config.toml
num_hidden_layers = 13
hidden_size = 192
n_experts = 24
experts_per_token = 3
d_expert = 64
d_shared_expert = 192
hidden_act = "gelu"
moe_layers = [0, 1, 2, 3, 4, 5, 6, 7, 8, 9, 10, 11, 12]
router_score = "sigmoid"
normalize_top_k = true
routed_scale = 1.0
balance_loss = 0.000556
balance_bias = true
init_std_router = 0.0102
lr_router = 0.000714
num_attention_heads = 3
num_key_value_heads = 1
head_dim = 64
vocab_size = 2048
norm = "layernorm"
norm_place = "pre"
norm_eps = 1e-05
positions = "rope"
rope_theta = 10000.0
rope_fraction = 0.25
qk_norm = false
attn_scale = 0.125
tie_word_embeddings = false
parallel_block = true
init = "uniform"
init_std_qkv = 0.0268
init_std_o = 0.0
init_std_up = 0.0268
init_std_down = 0.0
optimizer = "muon"
learning_rate = 0.00509
lr_mult_o = 4.0
beta1 = 0.9
lr_head = 0.00384
max_grad_norm = 1.0
warmup_steps = 200
schedule = "wsd"
decay_fraction = 1.0
decay_shape = "linear"
final_lr_fraction = 0.0
batch_tokens = [16384, 32768, 49152]
max_seq_len = 256
doc_mask = false
train_tokens = 315900000
max_steps = 10018
dataset = "wikipedia_en"
Below are experts of layer 5 (counted from 0) of a mixture-of-experts language model. Rows are named router (the router's row for the expert), up (a neuron's input weights, with its number) and show model dimensions 96-191. Each number is 500 + 25 x the weight over its row's rms, rounded and kept within 0 to 999. Numbers have three digits each.
Before each expert's rows: a language model's description of what the expert responds to; "mostly gets" lists some tokens that are sent to it at least half of the time. This comes from a sample of Wikipedia text that the model never trained on.

# expert 21
It responds to: Plural and -y endings. Word-final s, y, ies, ry, cy, such as States, lexicostatistic-s, Gyps-y, energ-y, bathroom-s.
mostly gets: "ies", " States", "y", "s", "ry", "ir"
router:487543475541522508536515485521479536511499479491458530491483530470505528485501474494510482546500508502482499551469480469465493474455485488498540485493499493483492452501451526529447512524507504490515491480550490509497503490555524501473508465564484468494521520568506516509517481489500512449
up2:555510477526500492478503476451492527503516512492502526524528473460559539499484511537518505530533494496517494513521481466466463506535510490515521475498498530480481482497530469491503530523487487531540474500487498493480522494509524479481502512514454536471479530545508451503513477504492493500
up3:503512479494497467510564480512487514497465546481505526542501473497475541498521509499480490501508511536476460504486472490469488471494495511516510500527487498484494498470458480506519476535490502508499477512497513534486523495494525503501505514497501476466533485467524553553531511500504479469
up4:497573533509480548472513483504527485497474521508519523535518494494500468440484511500516476546569523463479511513485484504489479485441496502485529548504514514474460518482484483485504512502440508511521489499502464431467494482480474494494511515534512472521513503473514494487498551506463505513
up5:496494462496526504514501484547510526486515511500491480473505507467550520509506471488490516513487506479515514543522459515494500510452526503523492504519479454467494451510535525460472522510495515499471473460499572541484474504503464485434514450500496523508541450514500543569510497477438444489
up6:458470530504515490503510531485546499457559482470476492509476509462508495509527497472520509512509499526508496477478458539520483514504490501486499515515490499497516490514483514543501519487491495468512519488515515477518501512523507519542463508524511459496443534495500525536480515443507481472
up7:517490526518507506523517510541469494480496479511523543480521545542491474488473511556506504496509514501473476463452514478492498491525491515483521481486476474516472540491517513493474497521546518545525476475486481500523454489516510455491460468524506477512527564507510500458485537479475476491
up8:514551494538494562518503485512510517473491472492431501465461505496493551525523521543493508532472516459505499496507494535495465528428513549526501482476534499496480486522474519453480504478497511462455545466474476475523500491527512494493535488463534469474485480550505495504487517492480523475
up9:498473470497505535509482480526519530454494525531498516448541501492513500533501530468454490491490546525490524502496511486502481545537492466525531520511538545477471512508488476512520516515509488539495486535481474547490503497496528500502501519590504511476499509466501508511479470509470518472
up10:497479524518493486514517520513549492457475502529488452481483465464488487519485537529488497524545540503515536494501452493471520517537518518532506485525468519507482525509498537549460512522525473500520500539513480524516495490527472470530470521498479520494512515521501501509525530486509480512
up11:473486503519514539509503515492469529491492542540506530465507514471494519511515530527513510461568511453480511497519525473524507495505503463519485492478489506481546504493484575532491504468511461503513496514514489485478517481495486496506487487454495488517496475533510513479512494456457487516
up12:473491507529498485499488524478496505557486519443484465525477514528487509553466525463493488515504472508482474441512479477499500542515540512503511523452451498496512454487499490488494506518502508489474458521527544560450510501499479505513521499462453494536531514505546553498493506507519514525
up13:510509484492522491498501518471497495504484474506493485511522514443503512476467530503450515432499529498522499505557481539511491488555522467519543496535510469538531474521472482514541521509487514506503486510533503521458472485493500513461537510456500519494488503479482470529512469480463512461
up14:469516512515489533522515499510437496515456527479530491462510479482538514527480479527512504575506511457474503501528510440520460490506478519479503431504555442511492492473477504485484510514552488452488468514503497460516511512515520522473489473485562512476480526519513507493535511482523511529
up15:469480528487526503541485526529526491497538509497478515481492529546538510478553499525531491474506557512508502497519495508482502517492482472524529520496538512510481493488526479509466452512502547536493471496510477474517439489505488493488509475504524521509475520489492529485465534526504530468
up16:508469477490477526504509498476475472513519508502490475504442491569488551477463483495498479531497517545524412515509458522495504506518526541525487507517501505502509522510478496472486474499493496473469472513538521520513476477472515518533538518537497502555491511488479538559506514509471493484
up17:470517459507547494494508494536459510479501466488474510517499552482506480503435526478481516522497485514513514461498516471537478511501483514550490522520514490471472522502507553493476504507461492493519502496499498516518520458463482485466467494541558516543478493513475531491452475447515482522
up18:486507513528509535496497500477473532497496488496512479486488506507515516500492503470487484503480520494464477465471528529514552471468469496489543464504486534487505481546504508519462443522463519500477489479518481487497545512495505469509478474518501484476496549495473499508444444465503524563
up19:484531488492524493503505501504546502492538492508509541521491516514523515529478542504525502509500505504491501523501495471492534498482458521507476495528459471481493492460534492504524450557538495456491493480479522507481481540497473496504518518486448459448515533553523508498454469508506486497
up20:519522537484493492472542457488518483510447527459516494494511480498505512472488499509502481508495550498469539496446527483519498508492507484525547460503552516471500452523569560502485507513495534506455473512517450494478458498486512496465434496507508472507530508488495460436489489477536453499
up21:526510512507519480519556476511441494499514526543497476499507516497498501488487498563505460468506505511461449504502474470505507476492497452463477515487492508508495531502495492500479504492526522526503471444521495484538488511513502461518492532521522482443460534502513498493488515526479445470
up22:548472447483497546539564488519508465480469514519501495476512515521478506538489531478494476529478510487490521523511485463422514486464462510529513476525502489472457498492538477506499532505539475479480507511465496544485516480498518504477467509519520536485478533549528481464510501517522472482
up23:513515510482503450507492484531477545467519511536478529530472486470548503503466519504515491521480509515503514493496525493497510522535494512475534479474504485522426484519531498516497507472523475471537488496516492481471502498506468508507514512555509485508472512484474511527510479482491512501
up24:480473473498535515496509513524487464497510452512477508522514497523430524501498465522494506492468465502521510531495516510513496495509498491485539543494493502507502442473453516445481541483491496537476512479515500487514535526545476497484502458496542526450480511499510505498501495497555493487
up25:530487519512504460519460503516522536476492520518514474489531503425504504473489450489460450527528502491462494513487502520500507462465494505475485450491474556487482492519527493511554502514520540539503507525488520454496542519530493500543459491518463489548509503512502482518509489478511481512
up26:506487474490515488533533527511511512468447448508512526462492520554491502462491536525490510459542521523489451525472478509480485522523480512477559551496456509481523469461510487517482504486479469524467532489504482537495473514513486517516513471495464509532513486509469485450476511507477516467
up27:483518452517466474519549522492485540488512499484489496548492506521508496527472504515493544502464465536509470509470547472473487495473524515491499499546508475509465476458489503503485522460508516520553486491535462533475486505478545514539514503515486523492503533506519518499487516510500498528